From a checkpoint of a small mixture-of-experts model trained on Wikipedia: 11 layers, 256 experts in each of 11 layers.
Below are experts of layer 8 (counted from 0) of a mixture-of-experts language model. Rows are named router (the router's row for the expert) and show model dimensions 0-95. Each number is 128 + 24 x the weight over its row's rms, rounded and kept within 0 to 255. Numbers have three digits each.
After each expert's rows: "comes before" lists some tokens at least twice as common just after its tokens as in all text; "mostly gets" lists some tokens that are sent to it at least half of the time. This comes from a sample of Wikipedia text that the model never trained on. Tokens count by the router's weight.

# expert 209
router:166134176134113152093138149165115141114144156092150123130113135118113117166128140087129123121103129120134092155146076104101117113134120161159135111133079093147113123084143117144108182145156128095151151099096127075118144117137123162109139142128160126078119140122141148097152115167154105098
comes before: " was", "\n", " is", " by", " (", " in"
mostly gets: "\"", " television", " Succeeded", " film", " Preceded", " Website"

# expert 89
router:180147118144114113170122116109161134132080175111151127125088113112090126100104148116137120146112084122147070135166133151125170126129173144124130140115101149102121114077132130139143131108128159123179117140132106118154112131109116140150163132123154124162153149129089127089137137061122109133
comes before: " ", " |", "\n", " —;", " The", " A"
mostly gets: ";", " =", ");", " —;", " ;", "%;"

# expert 135
router:153124101163096127115110108151121160139140152122136114127126138106109119136091112093142139145159146152163135153187157113122121105148130154110129097180073110142137157086136121120105124149102132116142099125131102115105155106156156109087170170123095128114108095081076108099149115152107126124
comes before: " |", ",", " (", " K", ";", "'"
mostly gets: "hi", " Lee", " Li", "iang", "ji", "awa"

# expert 231
router:136137124100165164147134116130088159123105107154164153139101140135107128142160087131117116101115154091128136125131186151110137201110117113170119103111118136168126126157100133119106113149130121115112164103123106131131106096130134098119121125189099117104106124145161139161141152134174081154
comes before: "9", "8", "7", "6", "4", "5"
mostly gets: " dou", " Kar", " Bas", " beh", " Islam", " sat"

# expert 201
router:142083123146131130168121131168180145121125125121119092143098106077136121162095164078116122168177138092140130116144128115104148137094124123169104121166138111135178130093101112133113147130151118147147126111130112142101099125170122171126184127155125151110114114105128131094155127144095121112
comes before: ",", " |", "–", ".", ")", "),"
mostly gets: " century", " addition", "present", "asty", "century", " respectively"

# expert 137
router:118099128152131142135078108127069151104131149153126166142168140082140117152118162121145171100162101096118158122154122122135138138111164140120069112134139093105118117111144140135108125118108168114114158139153123101113156114127192151097138099099078135125126126139086134119141127123156094107
comes before: "s", "1", "0", "2", "t", "d"
mostly gets: "'", " '", "’", "è", " out", " up"

# expert 94
router:184116149126113156117140115142102080104144179082156129077097139133120114116135127078127136156126148115155103159148109129106095127153096152108123110161135114138170132127104129150101134142122141129133156159124085083085137143114126136097137147167142074120087153117122134123149118108109144096
comes before: "|", " was", " is", " has", " had", " also"
mostly gets: " he", " It", " He", " she", " She", " it"

# expert 196
router:161099161175115099140123115131110153139131156109108121141129132100094107143131122074175151136130143159157091156171155139122120144120122147131119127125118086152129132092104163153107130093142138152139170144138090091115136107151133134138163134116161130169123090069110069136128117144154144114
comes before: " and", " ", " the", " which", " but", " he"
mostly gets: ",", "),", "\",", ".,", ",\"", "',"

# expert 120
router:163123105142128120086177105123136165149124127091144125071122132116088115131090156106127150143121138122136126132172165123099131126113117160158108132148103107178149149078082134161111137116152157153166140090144132115108141122143133137137151143115089081151130081135096132120154146162122109153
comes before: " ", "\n", " —", " +", " −", " MPC"
mostly gets: "|---|---|---|---|---|---|---|", " |", "|---|---|---|---|---|", "|---|---|---|---|", "ropoda", "|---|---|---|"

# expert 103
router:135125178120112152128150099111117128090133155164114111149170118118136122116118119093086112114112067151126133131154086137116090157106154171158115141123106113145110145144106098147128105101158159139148131074107161138149145157172117122150110157189108109130102108084135124143142102120129109127
comes before: " of", " in", "ing", " and", " for", "s"
mostly gets: " work", " film", " play", " art", " music", " story"

# expert 223
router:166165133157111144136149124141139131138142179102149137106110141083104127114117134072105136125144125123166111135155101129073096123124148149085137131157113096131151131127117124140109156117102144133157159151130099107105164139148183146135157102162155085095107116096108130115165079109110114142
comes before: " was", "'", " is", " of", ".", ","
mostly gets: " it", " It", " he", " she", " world", " him"

# expert 77
router:116096120156096178127095087116150116100122080097128154123135129144164161125127077130156151143096120177150132153116132156108104097085164126150128132119119117144138159132136134137149178133127133120131157115167121105129110153112141190098127090099106132098103121133123149153104086121165129117
comes before: " in", " the", " by", " to", "e", "ate"
mostly gets: " began", " born", " continued", " started", " opened", " returned"

# expert 0
router:117125157098123183130165105131095142120121121136163102140141148155109157077134087107128137094112168124132121086113152124123144107162110114154119095136126175090121186057112112143130096087155110132138127118124138138148139149127135128114096135120135147146136131158098125159154140176161129107
comes before: ":", "-", "\n", " States", "=", " name"
mostly gets: " Coordinates", "Scientific", "Personal", " Clade", " Phylum", " Animalia"

# expert 34
router:120168102106125112165146132173180150103105175161119109095133156124121087109091109111132127150117127136174116106151126104124101154157136149149121135132144094179143136128106153109111149065129139125154127099109097100089156139111156137075168114109112115144148123121112124127148103112107107113
comes before: "-", "\n", "|", "The", "==", "==="
mostly gets: " bow", " sing", "alleng", "igg", "imb", "achine"

# expert 151
router:161132129144092150155107105159128142092134160104134087127123135107103104112105126073131128169154132173138090170181126109104154124110119131155122109153087103131173164110110140145099140118136162123143100120106114142091135119135119148112163120158118095152124091152063103134147130125140118127
comes before: "-", "|", "\n", "==", "===", "The"
mostly gets: "\n", " Clade", " Genre"

# expert 105
router:151101113159133134166123107162163149112119126117114093126096102090118119145092158077123136169177135114148115118148138128087140131098126129156096095167134110141175143088105117132103141120156124162145124122150113121091124115170127173116160126152111147118109103103107118092164117144088120094
comes before: " |", ",", "–", ")", ".", ":"
mostly gets: " century", "present", " addition", " brother", "father", " father"

# expert 228
router:169138125135073155103110113135128155084145096144128101093157127142093126127137146119131130141162151168184111127156153113106104102092146137117148098171117131100144147090095140136103094102123166160143119165155116093145124096159174137101138128124123158143126116121072155116115134131133151131
comes before: " the", " S", " B", " P", " a", " L"
mostly gets: " von", " Binomial", " of", " van", " near", " de"

# expert 174
router:119149095143121151170093109141137138139134140106128104118142119161151149087089135118159128118086162156108116140106177127120137140141143168120165131110126157076103144156092156135150125114144127128077066136149163126159123116120123163130155098102070119154140132105117177135107127122138124114
comes before: " the", " ", "′", " a", ";", " his"
mostly gets: " In", "In", "On", " According", " On", "For"

# expert 91
router:174137085129128145109134127131146137134117118112133115091147126126089137127098173084140144138162127135172095097174149101102154134089157134119125094159096079160126138100106120142111129088137134160149167134108148090116112142109141128136145134139109113169099070111124127107145095142123077123
comes before: " ", " \"", " B", " S", " N", " Win"
mostly gets: "|", " GBR", " ITA", " vs", " ARG", " ESP"

# expert 249
router:160120094149093120123158113127136164120102145111150097102142150099142115118121141149095135154133110138159095077186149135071149116127146124088121105122116121100134162070102140130107134111152104155155115161144123104134131100109133140128167116146133102143133104147096095094167111130141096080
comes before: "\n", " -", " \"", "ar", " /", " The"
mostly gets: " =", "   ", " inf", " pol", "igr", "ilit"

# expert 59
router:159158164139133145148143107134161113123112096121089104116126112131145114157095149107136181121162144124151114125186107102107133104088176141097118113149099114140151146081122146147110128117157118165159138126106111130089144098150170134096145117134140101110106097106067144130156133091135119146
comes before: " of", "'", " H", " and", " L", " C"
mostly gets: " John", " William", " President", " president", " David", " Thomas"

# expert 207
router:105148095138090121131106119171132181123113108128105101087128181103144101126105138088137144164141159126154145081159167113119111118109160151165112157164129122137072128098119151120177149096110155126141134148142103111124139104119121145127148081132103101117131105108126099142131154145092128108
comes before: " the", " a", " his", " that", " not", " an"
mostly gets: " under", " does", " without", " despite", " did", " gained"

# expert 178
router:156115102121127113084149126125129145103140118109112115118148108108079136119100157121116137147155119143178089128178146160136166114107156157166103114196109104173127112134099105140120142091129138164122131089093154094108134129125133138124127121114104090146117061119113125084126136129143122104
comes before: " ", " —", " Win", " W", " S", " MF"
mostly gets: "|", " every", " |", " Jess"

# expert 239
router:177157161086114171129157151111100116115132177137128119129151126151136113126127092136118157099131127079136102109125125107097114092127101132157109121106093176116140119102143141169140136124139143122143120091122126125168171140157138158117129110131145174076114086152103133085106110153098161126
comes before: ":", " of", " |", "==", " by", " =="
mostly gets: " design", "History", " Genus", " video", "Scientific", " version"

# expert 132
router:117187155125092162115116132173159085089110161151118123142115120144149151109115150137106122158130139176144142112085126100133063137121168128145138094115131141092099168103125100143106127121125104121118133127095109146137165120134101167122101159140135159098125119130111064129111147147127136140
comes before: ":", "ing", "ed", " |", " of", "ings"
mostly gets: " adv", " rank", " JPL", " result", " record", " Genus"

# expert 169
router:161134113135146140155080118127133158139137109117110153114136128152104112096130127084128146150163117147140118149167156105087082134109178172142116105129108097183148138105115099130135142088152175101146141119104102095140133116131123146114142071119157093146096121154097129119143146085132105115
comes before: "9", "8", "7", "6", "5", "0"
mostly gets: "1", " Grand", " speed", " sk", " sim", " Hal"

# expert 108
router:156132103102160121101106154117158143109117124156124071131148107090133134139115164077132138144145130132158109127130139105126186116147123114105086081100154140106076106131123147123136129095163099149129118166154132111157085160141148137142126130158136151164126160105154108130174125146110131085
comes before: " ", " -", " \"", " B", " season", " L"
mostly gets: " per", " im", " mm", " cm", " kg", "cc"

# expert 119
router:089173144116168115070132120144116147113117126159138149169127110117149110099136125159107148122151093097070164120133149104136143137163130108143101132140146118135120125139115166147104121135111118112138143172084140096138115089103139152126117095105124106190109161125153143121122086142117083164
comes before: "1", "2", "M", "3", "c", "p"
mostly gets: " un", " \"", " Mc", " Un", "Un", " −"

# expert 195
router:107116132105087097108101132124140155110072163126123136147096124137133107086132142156135117120100125121091164153142189159124103111149159088134126112171156115071164128119112123119165120160143108124139138134157152150090128135093134124092102137147163150111112078111169135154135152129114131136
comes before: " a", " the", " been", " an", " also", " not"
mostly gets: " was", " is", " be", " became", " being", " been"

# expert 57
router:151104129154117115126110128160133156116128099159127091087121155083105103131123128067126147157178126145152126160202154136077098139104165158149137111163108112123130136093119149150113123144125143147130126151160123085103108129147150137106141113125111113149099083101083111127125129112142146124
comes before: " the", " a", " his", " their", " an", " its"
mostly gets: " between", " throughout", " using", " through", " around", " into"

# expert 255
router:178083117171118125122107121127168129106173169098143102154117131135093132143116169102128137143162142110116119152175137127108128113152141111138142156140084124108112142126136098119148150165116126105170116128173118085106124121158147141151135147130097132112138062125080127122161135098108122088
comes before: ",", " (", "an", "i", "a", " and"
mostly gets: "jan", "ić", "ya", "istan", " Khan", "ović"

# expert 115
router:153113114154110128110095108137135143107139140099108095121128113117088128125090139081181123146145130139138114140189115101086119116144160138097124124159130108174148143121139126173096155121151149159149115127116107127097141122144181143104141103136105109120114070093069118114137091106104121123
comes before: ",", "'", " (", " and", " was", ";"
mostly gets: "shire", "ford", "ington", " York", "ville", " Smith"

# expert 235
router:118121111152094151127151102150128130121128146131127098096149131124126121107114133125118137135143122139127113137178178102102121132116129165113113091119121066100139145062127144133099154114141146135183110153121128137097116108155156161118136129185121094148119096151075151105172117105123110073
comes before: "|", "-", "\n", " ·", " \"", " He"
mostly gets: " MPC", " elected", " state", " federal", " appointed", " ±%"

# expert 38
router:147119122146106133133130141169153138130120108140131087082129139087114102141102119073134143158165114159149125161200154137086109122093166161150142118171113102128121126091139131149119117148116140146127123150144123089096131141155140130115146119128102087142095078088088112136125103104136154127
comes before: " the", " a", " his", " an", " their", " its"
mostly gets: " between", " against", " through", " from", " around", " at"

# expert 52
router:124141116135126135168129093160130160123127104162120176122104131115131121116118128070148170139125130149139140174165129148097135145108169159131127081137128088146110130091133141151102139152145151110140123168108122122139080111122135129172156087099089164100118102125110129127146136151110182087
comes before: " to", " the", " by", " in", " a", " as"
mostly gets: " used", " made", " built", " won", " received", " began"